From a checkpoint of a small mixture-of-experts model trained on Wikipedia.
Size: 15 layers, width 256, vocabulary 32768.
Experts: 32 tanh GELU neurons an expert, 8 picks a token, a softmax router, a shared expert of 64 neurons.
Training: a variant of Adam for the experts, 8463 steps.
Below are experts of layer 5 (counted from 0) of a mixture-of-experts language model. Rows are named router (the router's row for the expert), up (a neuron's input weights, with its number) and show model dimensions 192-255. Each number is 128 + 32 x the weight over its row's rms, rounded and kept within 0 to 255.
After each expert's rows: "gets" lists some tokens that make up at least twice as much of what it gets as of all text; "mostly gets" lists some tokens that are sent to it at least half of the time. This comes from a sample of Wikipedia text that the model never trained on. Tokens count by the router's weight.

# expert 123
router [ 93 142 109 175  86 121 129  81 173  73 130 111 136 149 170 135 144 125 110  74 144  84 155 212  71 164 114 143 126 170 123 172 132 138 107 151 149 144 178 139 170  99 142 144 118  75  64 107 156  81 142  43  77 128  86 143 122 132 100 152 123 150 140 164]
up0 [ 88 124 113 114 154  93 123  96 131 110  82 123 164  81 131 124 161 162 175  90 176 180 119 181  86 106 125 146 135 114 123 151 123  86 143 110 117 125 176  71 131  85 111 142 151  90 125 144 121 112 169 149 147 132 139 185 126  74 112  81  96 152 171 108]
up1 [ 88 119 126  94 133 114 132  87 115 133  95 102 143 139 152 114 141 133 160 176 154 133 112 235 122 120 148 164 107 143 108  59  98 127 139 121 173  83 109 201 175 136  94  87 171  95  52  95 104 149 164  56  82  82 170  78 139 130 120 133 102  89 158 133]
up2 [147 143 112 139 107 143 112 120 138 176 145  91  65 149 137 117  97 124  52  99  66  57  62 197 106 185 162 134 127 119 144 144 141  93 132 143 156 112  90 166  92 147 171 188 124 151 130  82 116 111 135 173 105  69 161 141 138 146 118 173  77  91 107 128]
up3 [152 118  88 127 140  83 105  92  80  94 160  63 143 138 119 122  88 130  86  77 142 131 109 168 139 107 133 112 117 174 168 179  89 174  78 156 134 151 114 119 147 135 131 135 131 102 112 134  87 149 139 100 113 136  92  96 164 131 120 139  82 124  83 183]
up4 [150 146 146 161 110  95 148 124 155 170  95 127 142 122 146 157 125  95 113  76 131 112 141 153 169  90 138 138 132  68 128 211 117 158 150 117 115  69 129 150 118 147 130 118 130 146 176 127 137 116  88 133  91 120 154 161 109 123  97 167 157 153  90 176]
up5 [115 148 119 131 101  96 150 119 148 130 117 165 120 100 125 172 126 112  37 111 145 172 144 160 152 171 145  96  89  96 155 132 137  90 116  75 137 114 152 163  53 136 102  89 160  60  83 160 183  77  98 113  73 110 116 166 100 103  79 183 149 126 213 116]
up6 [ 95 165 114 188 134 123 116 154 143 128 127 128  59 140 100  57 101 127 175 139  49 136 131 100  72 133 118 134 101 163 168 152 126 125 108 175 160 130 158 121 186  94 193  94 106 146 108 119 113 185 149  68 114 103  99  82 100 138 134 100 105 145 100 101]
gets: "C", " ", "S", "-", "M", "D"
mostly gets: "S", "M", "B", "J", "K", "E"

# expert 43
router [124 108 147 146 115 136 105  99 105 126 166  90 172 116 126 173  65  99 133 136 107  99  68 118 125 174  97 137 145 170 110 166 133 188 106  90 132  99 110 167 169 160 131  94 118  96 109  77 113 141 157 124 111 115 166  96 212 114 139 167 112 173  93 103]
up0 [103 200 115 150 118  66 153 120 147 125  69  74 118 133 182  59  97 108 174 103 146 160 146 170 104 100 166 105 128 168 186 106  97  81  62 103 163 150 178 166 119 157 122 121 146 149 124 196 146  97 179 108 112 140 101 146  36 155 137 153 112  89 165 156]
up1 [114 113 151 162  90 168 101 137 172  88 139 184 123 154 126  96 129 120 137 238 102 167  89 152 103 134 101 117 141  54 122  78 140  90 109 159 125 104 114 102 164 118 126 109 173 202 126 169 111  94  67 150 119  75 120 111 188 164  80 107 174 181  93  75]
up2 [141 145 125 138  77  58 169 188 158 129 177 136 129 140  95 103 213 141  97 162 151 134  50 130  92  98 106  87 145 108 154  82 124 100 110 198 129 148 164 102  73 140 108  96  84 148 106 210 153 108 122 184 171 110 127 130 169 142 162  86  95 151 105 136]
up3 [131 111  95 137  82 161 169 121 112 100 152 108 152 126 131 127 112 139  70 148 174  97  41 152 160 141 152 107 117 146 143 124 115 135 114 130 159 104  63 152 171 160 187 158  92  94 144  99 103 110 199  97 142 105 156 132 179 126  92 221 152 159 127 116]
up4 [142 135 143  95 142 129 160 112 147 137 151 109 120 103  95 121  90  80 126 156 166 193 173 100 114 143 115 174 140 138 113 119 110  74 124 163 121 172 177  99 135 152 180 140  73 128 146 148 159 150  67 174 117 107 158 102 104 134 133 127  59 131 104 185]
up5 [126 137 166 167 137 155 108 111 165  95 190 131 151 145 126 148 113  98 176 230 108 155 100 130 136  73 126 179 158 110 150  62 122 102 139 141 114 138 108 140  80 126 120  80 140 201 109 150 139 159  51 144 143 160 100 146 177 105 118  60  73 105 154 124]
up6 [142 143 140 130  48 171 144 114 142 114  90 113  97 154 152 101 134 146 143  95 105  65  76 169  94 118 148 118  96  94 148 137 111 108 166 114 122 161 129 127 155 165 125 141 138 158 149 144 126 127 132 124 155  79  61  91  50 182 116  64 127  87 148 115]
gets: ".", "==", "===", "s.", ").", "a."
mostly gets: "==", "===", "s.", "ers.", "a.", "es."

# expert 63
router [128 113  66 162 105 107 112 100 125 115 108  84 143 142 164 116 177 140 143 103  49 116 145 133 194 169 152 134 126 158 127 107 147 110  77 128 151  71 140 140 150 147 147  89 124 122 114  83 158 145 113 102 186 134 129 102  95 111  89 134 181 159 178  63]
up0 [152 142  97  89 114 106 153 129 101 132 125 105 100 109 130 167 163 131 110 143 196 112 140  92 145 114 136  89 109 144 161 128 108 107 123 168 162 119 125 118 139 166 163  98  98 139 177 134 137  48 176 109 157 145  67 110 158 140  83 173 153 164 156  52]
up1 [146 133 142 107  93 178 155 134 182 124  99 147 145 160 115 118  60 112 180 149 127 131 101 144 137 158 134 107 139 158 153 102 122 163  70 171  97 129 128  56 195 105 100 212 166 159 103 152 149  88 149 146 159 135 117 131 136 109 130 142 157 127 129 152]
up2 [ 70 109 153 196  60 115  80 190 148 103 116 142 126 153  87 126  97  74  81 116 159  88  65 143 105 141  49 167 114 102 148 146 137 129 130 149 139 144 144 111  70 173 156 144 150 101 184 143 128 127  91 152 151 146  92 124 111 160  48 135 134 105 118 161]
up3 [174 165  95 108 109 212 153  98  90  81  89 113  97 143 152  97 129  79 150 121  83 150 149 106 132  78 126 156 140 168 134 177 125 104 172 129 147 215 134 153 102 120 121 117 114 124 170 118 114 119  73 214  78 159 145 136 143  96 105 115 155 164 181 151]
up4 [ 72 100  76 148 109  57 154 152 158  93  66  84 205 159 199 152 169 140 168 108 128 171  81 105 103 121 131 169  74 121 139  86  97 109 109  99  94  95 135 128 150  96 101 128 125 138 125 147 150 121 100 133 125 133 137  92 166  83 181 129  99  77 159 123]
up5 [110  72 156  62  93 138 105 162  98 104 140 126 101 181 140  98 121 132  95 126 150  91 128 135  86  77 162  95 158 118 167 176 105  83 136 157  74 161 192 137 115 151 138 146 111 148 154 183 112  74 134 105  93 186 144  82 176 165  86 143 138  92 154 101]
up6 [130 127  69 116  70  61 131 121 144 134 113 101 158 170 134  98 117 110 203 159  77  99  89  75 169 177 121 167 131  87 168  82 165  78 130 145 106 126 107 157 125  82 153  87 101 219 177  89 119 158 122 127 137  95 141 131 140  82 121 147 121 124 134  82]
gets: ".", "| ", ").", "| L", "| B", "==="
mostly gets: "ed as", "|---|---|", " include", "==R", " included", "ed."

# expert 47
router [ 80 145 158 160 181  81  83 140 109 114 123  95 115  79 143 131  92 148 171 209 143 134 178 111 111 129  91 149 136 176 120 190 174 135 107  88 110 156  81 120 154 102  93  78 172 110 122 108 121 135 104 158  96  97 158  95 175 100  99 118 161 125 122 123]
up0 [156 108 112 106 102  95 110 116 117 123 135 139  89 138 155 133 147 128 119  90 116 186 105 122 141  89 162 120 114  90 128 132 136 152 141 103 147 122 171 180 182 106 106 107 123 112 130 128 156 158 140 160 134 184 106 103 127 137 105 154 145 120 129  69]
up1 [130 100 177  88 123 102 103 137  61 145  78  67  95 115 144 128 129 119 179 147 142  97 152 181 140 160 165 124 184  84 160 170  97 163 143 104 138 148 120 150 165 157  81 145 144 139 125  95  98 174 118 157 138 103 139 145 145 163 108 149 162 107 122  71]
up2 [126 109 121 143 135  97 143 179 108 106 125 122 134  88  88 107 173 122 144 119 100 132 160 144  63  69 140 152  97  92 181 102 129 122  86 108 103 136  70  79 134 182 114 121 156 141  70 115 178 118 147 115 106  97 127 104  85 130 144 205 118 106 176 138]
up3 [ 89 127 130 171 107 115 133 182 105 169  84 104  80 144  75 169 135 110  91  98  51 134 122 174 127  81 180 153 161 135 112 124 151 179 140  96 163 196  58 110  78 118  80 131 160 127 132 113  81 145 104 109  83 172 149 157 134 115 170 125 117 127 174 152]
up4 [167 131 167 120 116 177 117 153 202 133  95 144 232 148 174 131 134 127 164 102 186 210 119 134 161 116 133 186 188 106 134 116 115 144 125 153  92  99 123 162 172 106 136 110 168  99 139 152 128 149 129 151 166 100 128 153  76 131 148 158 129 167 111 141]
up5 [169 108 126 110 146  97 128  88 119 123 157 102 192 188 110 131 158 125 143 109  70 138 143 140 114 102 109 116 153 105 121  70 168 108  91  86 146 171 107 135 114 221  92 101 150 171 121 170 158 110  91  99 147 126 107  92  76 136 107 167 115 114 190 140]
up6 [138 162 133 146 128 159 103 129 130 133 104 131  82 108 143 114 169 115 126 108  97 131 129 119 122 106 126 108  99 117 174 138 157 160 167  88 163  95 133 181 170  96 153  93 150 156 152 120 110 114 158 124 122 172 168 132  88  99 100  94 112 125 141 106]
gets: ".", "\n", "\n\n", " =", ").", "s."
mostly gets: "ers.", "s.", "es.", "a.", "ing.", "ation."

# expert 55
router [ 82  93 134  59 135 132  85 110 113 102 127 191 180  71 154 108  99 143  59  54 167 147 167 105 166  75 126 141 130 145 113 148 101 117  71 122 121  98 104  97 151 197  91 163 182  78 110 150 176 132 142 116 140 164 147 102 159 163 176 145 153 128 160 194]
up0 [130 102 160  87 129 110 103 127 103 143 164 155 157 125 154 113 163 106  96 116 144 156 169 118 186 126 101 109  90 165 160 158 120 127  59  71  87 101 165 133 114 152 183 145 126 149 137 144 109 119  98 119 108 147 170 112 131 128 115 159 127 184 168 118]
up1 [110 117  99  69 123  99  87 165 140 114 164 100 164 129 107 124 105 126  37 102 169 179 136 200 129 111 150  96 128 102 188 138 125 113 145 138 136 135 107 136 100 180 158 103 180 102  84 153 115 112 164  67 130 129 140 165 113 126 139 174  96 129 189 148]
up2 [127 126 162  72 135  59 142 173 152 126 105 132 158  90 168 164  71 156  99 140 112 116 124 184 124  89 120  69 142 137 179 188 124  78 136 127 151 148 122 112 168 176 109 160 102 112 171 168 157  92 135 149 128 147 134 164 111 152 139 109 132 122 130 164]
up3 [ 90 153 122 191 140 158 162 132 148 104 168 127 135 143  95 118 111 137 149 177 109 130 116 151 137  60 165 100 147 116 127 127 119 106  94 114 111 204  92 130 158 124 135 127 169 135  51 111 119 120 146 122 106 154 141  51 126 104  95 160 139 162 167 123]
up4 [121  98 162 102 139 198 177 156 131 161 121 113 162  83 158 192  72  60 138  99 138  89  94 107 124 176 109 132  88  90 151 169 109 187 108 158  71  77 108 163 184 133 150 166 131 172  69  80  94 129 121 116 130 140 128 124 108  88 118 175 100 137  96 163]
up5 [120 120 119 149 167 145 139 147 188 128 106 148 177 125  70 144 200 112 111 126 117 136 110 131  65 125 128 112 132  98 115 153 178  77 106 118 140 169 122 159 110  88 135  92 148 109 120 128 197 138 114 166 155  52 137 162 115 160 123  99 191 129 185 110]
up6 [143  81  80  93 151 186 136 135  76 123 120 113 159 128 158 103 138 122 142 122 137 112 143 104 128  74 184 144 163 106 163 126 129 142 115 136 172 162 145 138 111 118 142 149  98 131 118 129 116 141  82  69  86 139 131 132  96 122 153  70 156  53 217 119]
gets: " | ", "0", ".", "2", "1", "4"
mostly gets: " ft ", "% | ", " in)", "0", "- Height: ", "91"

# expert 35
router [ 98 108 144  58 150  97  87  96  89 161 131 116 140  78 123 105  99 142  58 141 166 176 134 145 157  42 133 121 115 102 137 105 119  94 121 154 140 106  95 138 104 201 184 160 179  69 138 120 165 126 157  73 150 158 173 118 100 163 132 191 161 116 138  97]
up0 [162  89 112 129  97 144 113 160 128  55 127 102 142 144  99  98 172 110  90 120 148 147  84  94 109 103  85 155 146 104 149 125  82 120 116 134 177 116  81 171 135  90 171  80 162 172 170 141  66 139 140 140 116 156 108 148 204 172 172  71 111 150 165 134]
up1 [145 122 177  81 108 117 147 100  94 148 105 123 116 120  93 160  66 129 102  73 137  63 143 105 123 228 124 103 157  83 139 132 108 105 173 183 185 157 224 146 162 152 138  91  59 167 112 125 149 178 110 125 145 115  75 181 133 152 112 154 107  93  83 114]
up2 [ 88 157 132 114 124 113 138 155 161 156 149 140 116 122 116 153 137 132 142 123 105 131 129 167 152 149  94  88 150 106 147 105 102 121 117  76 122 142 144 179 202  88  98 131 151 118 137 108 157  94 191 192  98  80 115 145 167 203 129 117  98 134  94  88]
up3 [104 116  63 106 126  95 103 104 124 144  87  39 114 120 123 134 110 118 101 130 125 162 125 191 122  65 159 120  77 101 139 102 139 107 199 135 118 154 133 117  93 138 108 139 143  62 104  88 133 101 184  78 139  80 170 194 146 126  90 173 163  99 121 130]
up4 [104 135 153 120  37 144 122 203 160  57 119 129 125 147 143 152  75  92 208 134 112 153 105 135 131 141 139 150 104 103 123 161 159 129 122 149 100 169 138 109 125  93 100  90 119 152 122 213  91  70 118 148  96 116  98 164 115 119 116  96  46 149 197 167]
up5 [ 74 103 120 106  68  83 126 117 110  92 103 100 122 135 105 153 106 133  69 109 128 125  98 154 122  25 147  91 116  57 143 105 116 103 144  99 108 151 126 189 177 140 132 161 203  93 117 189 126 121 120 150 152 113 156 127 143 176 125 150 116 172 141 136]
up6 [172  98 144 171 158 162 108  89 131 147  96 132 111 132 206 103  96  96 137 105 120 119 128 155 108 184 142 131  68 144  77 199 154 126 124  91  93 156 187 110 134  74  99 140 165  66 100 143 149 131  96 157 111 129  96 170  73 146 126  73 128  98 146 172]
gets: " | ", "0", "; ", "1", "2", "3"
mostly gets: "% | ", "0", "} | ", "; ", " | —", "½"

# expert 116
router [ 67 189  96 179  90  99  98  84 149  98 172  88 147 164 172 128 148  92 166  78 118 118 166 147  89 148 101  81 143 129 125 149 123  91 107 173 118 113 159  91 202  77 142  86 144 101  97 103  95 131 125 111  75 102 145 131 100 112 127 115 162 151 121 134]
up0 [132 141 137  64 121  98 186 139 130 120 103 157 137  98 115 129 111 173  87 130 110 121  78 102 140 151 137 161 136  71 100  71 123 106 103 155 124  56 120  53 101 154 114 151 140 115 199 132  82  56 165 119 187  97 109 135 122 157 118 129  27 170 102 145]
up1 [120 142 124 118 116 108 107 144 143  91 165 129  47 133  67  68 116 163  91 106 165 215 122 136  90 176 116 163 120  85 129 104 113  49 110  98 101 160  83 139 114 163 204 143 182 129 154 160  95 158 157 168  91 146 133 104 125 137 116 108  82 159 167 100]
up2 [ 91 160 115 120 121  71 109 141 122 121 106 128 171 124 136 131 130 130 123 120 142 105 110 187  96 109  81 132 138  84 140 170 105 158 136 127 140 129 153  75 196 101  93 122 124 131  93 142 156 153  94 137 148 116 131 127 131 148 122 117 148 142 127  60]
up3 [117 121  50  96  78 163  49 136 170  60 165 136 136 122  81 175 137 112 166  72 104 106 159 202 141  96 165 108 117 115 162 124  99 153 139 141 109 178 153  67 104 138 186 109 110 112  62 116 145  57 121  53 117 102 122 132 126 122 149  90 124  93 128 134]
up4 [126 140 118 139 159 102 106 120 164 172 126  74  90 143 130  96 142 142 171 160 176 165 150 145 131 147  90 140 103 186 141 106 121 170 106  80 135 102  98 187 169 137 115  91 141 127 142 119 124 152 179  93 143 106 100 111 136  99 129 156 119  50 125 194]
up5 [168 142 128 136 116 167  90  49 154 102  93 116 108 114 143 155  98 128 147 135 141 106 142 189 155 148  91  79  67  80 144 133  97 129 122 213 112  81 141  75 150 147 129  86  98 167  98 141 168 102 102 111 124 128 141 179 158 125 138 143 122 174 105 144]
up6 [182  75 152 121 165 207 183 171 143 116 113 200 118  52  90 141 107 128 193 139  75 127 122 134 139 136 134 146 103 129 109 135 117 178  91  82 101 144 116 164 113 131 106 179 167 171 165 102 105 114  86 114 138 183 162 179 143 160  80 178  96 120 146 102]
gets: "=", ":", ": ", "= ", ";", "- Born:"
mostly gets: "=", " (born ", "  - †", "|  |", "= ", "Scientific classification"

# expert 4
router [155 153 134 103 157  82  95 106 114 168 113 136  71  97  86 115 134 157 113 156 112 176 182  90 148 191 161 167 127 142  88 145 132 135 114 109 181  96  60 155  58 180 165 105 127 104 130 101 144 198 138 137 154 132 153 176 171  90 119 130 132  84 135  91]
up0 [118 167 155 157 109 163 116 123 149 104  89 164 105 141  89 122 139 161 103 129 106 109 148 151 121  63 130  57 120 106 132  81 164 153 187 182 101 144  88 145 110 118 114  64 149 189 158  87 195 170 104 122  99 113 161  93 157 112 129 102 120 177  84  46]
up1 [145 172 149  94 131 109 134 115 104 136 129 135  83  99 138 135  57 117 102 140 152 165 133 125 136 151 180 154 177 116 175  71 149  87 151 141 183 134 135 170 121  97 137 137 162 122 139 183 115 145  97 163 109  97  83 223 178  81  97 149  37 105 147 135]
up2 [129 104  79 153 109 117  98 135 140  90  97 191 150 106 167 146  68 149 131 100 131 178 110 155  37 110 113 142  83 155 130 207 123 117 120 166 166  75 191 105 118 119 132  96 185  88 101 103 127 157 139 108 146 127 104 182 180 129 144  90 169 125 103  72]
up3 [128 134 119 130 119  58  84 150 107 132 121  94  69 148 172 156 175 117 163 215 154 174 107 140 123  87 154 156 143 122 185 120  87 128  89  66 128 176 109 142  89 106 104  85 149 149 106 141 120 121 148 154 110 126 172 143  63  89 103 144  89  88 122 166]
up4 [105 173 133 127  90 106 117 152 117  82 106  77 157 124 109 179 137 123 130 141 162 131 130 104 137 168 148 147 133 108 119 128 104 120  98 130 125 184 140 147 129  95 157  84 116  77 108 164 112 131  80 114 128 152 111 190 124 149 154 113  99  90 131 154]
up5 [139 139 148 100  56 158 163 144 141  79  90 112 162 111 161 134 110  90 111  79 159 145 115 184 112 124 173  97  91 103 156  84 150 171 121 131 142 120 132 142 154 155 131 150 172 154 104 177 146  99 122 160 100 105 120 163 123 179  99 119 123 112 144 134]
up6 [144 154  96  95 107 116 150 181 125  92 106 161 175 162 143 162  82 113 125  98 130 125 131 186  87 119 216 108 102 130 167 111 101 167 119 168 142 120 178 115 162 109 124 147 114 128 158 141 135  90 147 121  70 113 108 118  94 157 125 127 138 155 199 133]
gets: ", ", " and", ",", " and ", " or", " and the"
mostly gets: ", s", ", p", " trans", ", c", ", l", ", f"

# expert 12
router [ 93  85  96  64 135  55 155 111 119  86  59 127  99 138 134 149 124 131 130 118 129 105 137 146 161 127 109 130 109 160 126 101 115  65 120  81 136  96 162 157  97 198 117 163 109 107 160 103 122 152 112  66 165 149 141 103 137 179 133 120 144 161 115 100]
up0 [ 91 155  78 162 141 106  92 108 124 125 121  91 180 136 138 156 160 141 118 119  53 112  53 139 110 113 134 166 141  80 165 127 139 100 129  76 120  96 158 121 133  79 113 114 166 140  90  97 172 131  84 125  90 125 113 103 119 124 121 165 143 174 175  97]
up1 [ 77  87  52 119 126 101 120 147 114 111  75 124 122 181 120 148 165 136 123 116  95 130 105 177 178 141 156 149 185  85 153 132  98 107  67 143 103  87 138 177 161 138 203 162 150 136 146 111 115 162 143 105 128 157 133 150  92 125 154 140 135  73 168  89]
up2 [ 42 170 133 130 146 169 141 157 189 130  69 145 157 167 155 149 139  92 121  68 112 157 155 187 105  62 133 133 116 139 140  88 143 153 125 158 165 128 172 114 199 108 141 117 185 133  91 161 181 121  77 145  85 117 145 184 140 171 135  84 119 117 131 192]
up3 [ 90 141  86 138  77 155 147 145 133  96 114 142 121  91  57 118  73 153 146 129 111  74  99 163  72 104 125  63 123 130 132 206 141 123  83  96 107 159 191 140 216 181  67 111  61 158 123  76 126 166  93 158 151 114  93  98 133  52 110 126 120 194  71 113]
up4 [ 80 134 119  90 158  94 208 151 128 137 120 122 105 144 116 129 164  71 109 168 128 114  94 117 154  91 134 151 111 147 159  77 126 123 105  78 188  89 133  77 116 121 103 130 147 130 167 116 110 133  64 126 170 114 149 139 140 150  87  73  94 100 146 113]
up5 [111  75 149 130 140 123 205 161 144 149 126 128 159 160 100 136 183 137 102 120 137 143 107 149 177 139  88 134  77 185 108  74 150 117 111 131 101  91  63 127 125 158 123 142 166 136 104 143  92  93 165 165 133 173 105  82 160 112 108 168 159 140 101  91]
up6 [113 151 169 159 151 149 202 132 141 112  77 134 111 135  90  90  98  94 132 139 202 156 174 102  98  98  87  87 154 118  84 145 125 149 135 203 126 196 176 126 160 135 116 109  84 124 144  91 191 143 161 143  78 137  95 188 154 150 160 120 105 186 153 105]
gets: " |", ",", ", ", ":", " | B", " | K"
mostly gets: ", M", ", L", ", F", ", G", ", W", ", V"

# expert 32
router [126 176 137 174 154 119 176  98 131 178 140  96 106  95 139  79  84 108 130 133 135 159 135 122 138  71  72 143 163 210  92 104 141  82 203 143 109 161 173 117 123  38 134 103 134  66 144 133  96 127 174 199 164 110 122 132 100 102 150 156 103  64 150  90]
up0 [ 83 147 130 130  66  88 154 116 137  99 158  23 161 181 146 137  87 149 164 203 107 116 157 132 105 161 138 160  71 140 152 128 110 185 100 166 139 171 139 159 126 115  81  76 114 114  88 111  74 124 145 168 127 105 137 155 124  83 116 138 114 109 147 138]
up1 [130 120 123 190 122 166 118 179 141 157 128 146 143 135 107 181  95 125  83 133 102 145  94 145 142 121 140 126 138 108  90 138 167  93 127 179  86 128 119 135 112 119 193  65 129  67 136 122  99 147  88 143 102 156 198 146  89 130 118 173 114 116  84 167]
up2 [161 174 123 154  52 148 138 162 123 131  93 132 130 135 133 104 150 133 139 124 162  42  89  98 120 191 150 143  86 117 155 146 154  84 122 109 145  70 120 108 116 151 148 120 120 172 105 132 151 146 156 132 128  94  57 153  95  62 165 196  89  86  84 137]
up3 [138 171 164 132 160 155 139 135 111  97 170 198  55 155 128  66 138 103 130 114 134 136 122 155 149 123 135 105 102 152 143 132 110 155 179 170 166  86 142 175 127  97  87 107 133 114 133 116 154  88 139 120  74 103 105 128 110 156 103 173 123 107  90 102]
up4 [148 134 109 133 107 176 143 211 175 132 165 135 123 127  86 108 139 100 121 180 142 147 150 109  71 171 177 104 161 114 161 135 110 151 130 171 125 118 132  51 203 182  85 139 118 151  93 139  90 130  60 143 132  56 134 128 132 152 126  39 165 196  68 132]
up5 [ 59 147 181 144 106 110 170 150 151 167  87 109 109 137 141 141 134 127  91  75 112 142 111 146 149  74 133 115 130 157 161 129 115 124  77 140 152 121 161 107  94 135 136 104 155 117 131 123 134 127 187 123 155  74 147  99 150 185 159 160 158 113 142 129]
up6 [ 71 106 130 164  81 110  75  97 136  49 150 116  92 165 152 118 121  96 158  99 116 137 129 143 163  79  94 148 111 180 162 192 109 159 113 117 111 102 163 172  94 183 153  64 109 134 119 160 108 141 171 103 114 131 176 118 122 146 115 119 117 124  65  84]
gets: "\n", " list", " seats", " Assembly", "–", " Council"
mostly gets: " building", " ft)", " buildings", " hous", "/km^{", " site"

# expert 51
router [104 136 132 183 130 130 212 110 144 141 117 140  84  98 199  87 160  98 146 165 114 163 110 138 131 102  92 137  94  92  98  68 114 132 196 112 129 182 155 172 173  81 112 114 179 123 157 105 141 143 129 182 134  46  65  52 107  63 122  96 157 125 100  63]
up0 [148 113  78 139 103 124 169 144 106 127  89 162 130 141 166 108 108 114 142 148 120 100 160 144  90 134 152 136  51  96 168  86 138 172 149 167 119 210 136 127  98 142 110  68 133 189 163 170 131 131 148 131  91  75 110 150  61 161  86 120 141  93 174 147]
up1 [100 115  97 115 165 147 145 106 119 134 101 108 116 103 149 140 141 133  79 123  86 106  90 124 147 158  96 128 163 134 135  59 134 125 113  94 164 100 117 100 178 107 149 151 155  91 136 147 119  68  95  83 144 107 115 146 201 146 128 126 118  90 109 103]
up2 [ 60 102 169 135 144 135 151  75 161  79 134 138 130 117 177 108 128  79 168 154 166 158 124 135 114 179  95 120  91 157 111  42 150 165 126  98 159 114  86  83 141 117 165 103 126 113 137 112 160 144  97 167 155 105 149 130 147 119 111  87 141  97 118 114]
up3 [151 163 120 127 107 114 150 131 115 125 138 158  88 107 170 130 116 140  73  88 137 127 135 172  67 120 102  90 133  68 138  94 106 133 143 145 127 100 103  79 140 114  45 218 180 129 106 121 111 123 151 151 102  97 123 146 117  89 161 123 106 149  67  91]
up4 [104 122 100  94 188 160 144 136 137 139  94 147  74  74 125  95 122 160  70  95 136 147 152 145 114 122 145  65 178  98 141 173 118 135 167 129 159 166 130  96 164  88 160 178  58 126  97  78 167 141  75 159 111 115 181 153 179 156  90  99 133 205 186  64]
up5 [130 148 109 128 143 141 126 116 144  87 143 137  92  86 119 101 123 110 124 129  41 189 121 175  75 120 157 176  89  77 140 149 165 107 168 202 134 140 113 178 146 135 137 115 195 163  91 126 115 122 182 126 151 110  86  99  78 113 122 121 145 122 157 132]
up6 [174 171 127 155 174 114 151 143 128 150  68 125 121 138 150 157 143 131 102  89 132 157  67 152  44  73 176 155 102  96 175 151  72 138 112 138 104 150 139 195  82 106 110  34  85 108 171 182 127 144 191 136 160  91 138 127  69 129 126 200 105 141 121 183]
gets: "\n\n", "\n", " County", " District", " region", " Province"
mostly gets: "==Early life==", "- • Summer (DST):", " station", " capital", " km^{", "°N "

# expert 41
router [129  90 117 106 130 139 106 101 111 118 163  72 122  90 161 172  82 161  81 103 155  63  55 124 128 193 110 116  80 169  99 182 113 130 126 113 122 119 143  97 192 197 122 186 107  90 129  92 122 159 124 157 142  92 144 120 205 119 116 119 149 152  70  69]
up0 [134  89 139 116  70 116 146 145 121 121 104 147 107 146 132 165 141 152 103  69 104  48 134 125  98 142 174  69 131 136 141 169 133  83  76 146 141 148 196 132 134 113 140 184 148  49 126 113 140 127 148  79 152 102 164 111 138 164  63 148 136 180 112  76]
up1 [106 154 175 148 104 131 131 176 135  80 171 134 107 136  86 124 120 114 149 141 139 127 120  89  98 160 132 106 215 119 148 136 126  77 137 132  97 140 155  74  93  89 137  83 113 185 116 142 152 115 109  80 125 159 124 137 160 155 158 129  82 169  75 163]
up2 [178 125 170 181 141 159 203 158 156 135 122 224 152 134 160 131 172 121 156 171 137 147  84 113  95 127 127 153  98  80 136  35 152 120 106 120 137 170  34 129 172 101 134 116 132 173  72 134 148 124 113 157 175  86 122 103  70 148 112 154  92 119 103 179]
up3 [134 139  51 140 109 138 135 126 129 100 118  87 180 105 142 118  61 119  87  60 119 102  62 168 124 166 144  93  91 151 120  93 128 151 127 154 142  90 143 106 192 185 158 205 117 106 196 124 105 124 156 101 129 125 148 162 131 148 127  98 162 197 174 101]
up4 [ 89 139 138 189 116  83 123 174 132 141  92 161 181 118 158 127 112 130 149  99 171 127 107 168 128 146  75 119 132 177 146  90  83  81  80 120 169 106 197  10 205 123 122 148 141 102 217 152 144 139 168 171 161 115 167  94 118 172  83 103 106 185 187  90]
up5 [111 163 172 181 126 129 107 135 153 152 159 127  86 128 141 162 125  89 112 190 111 131  53 124 118  93  85 119  91 132  88 112 123  97 181  70 127 208 112 137 175  73  80  79 124 115 136 114 130 143  60 169 145 101 119 109 166 101 155  79 126 119  85 137]
up6 [102 162 188 137 114 156 154 173 145 126 161  98 144 192 163 117 145 164 113 184  96 139 120 132 125 175 136 146 138  79 105  96  78 169  81 136  76 170 120  99 124 127 144  94 103 194  65 168 147 100 146 174 150  98 109  57 115 131 135 128 126  41  86 154]
gets: ".", "\n\n", "\n", "s.", "==", "==="
mostly gets: "s.", "ers.", "==", "a.", "es.", "ing."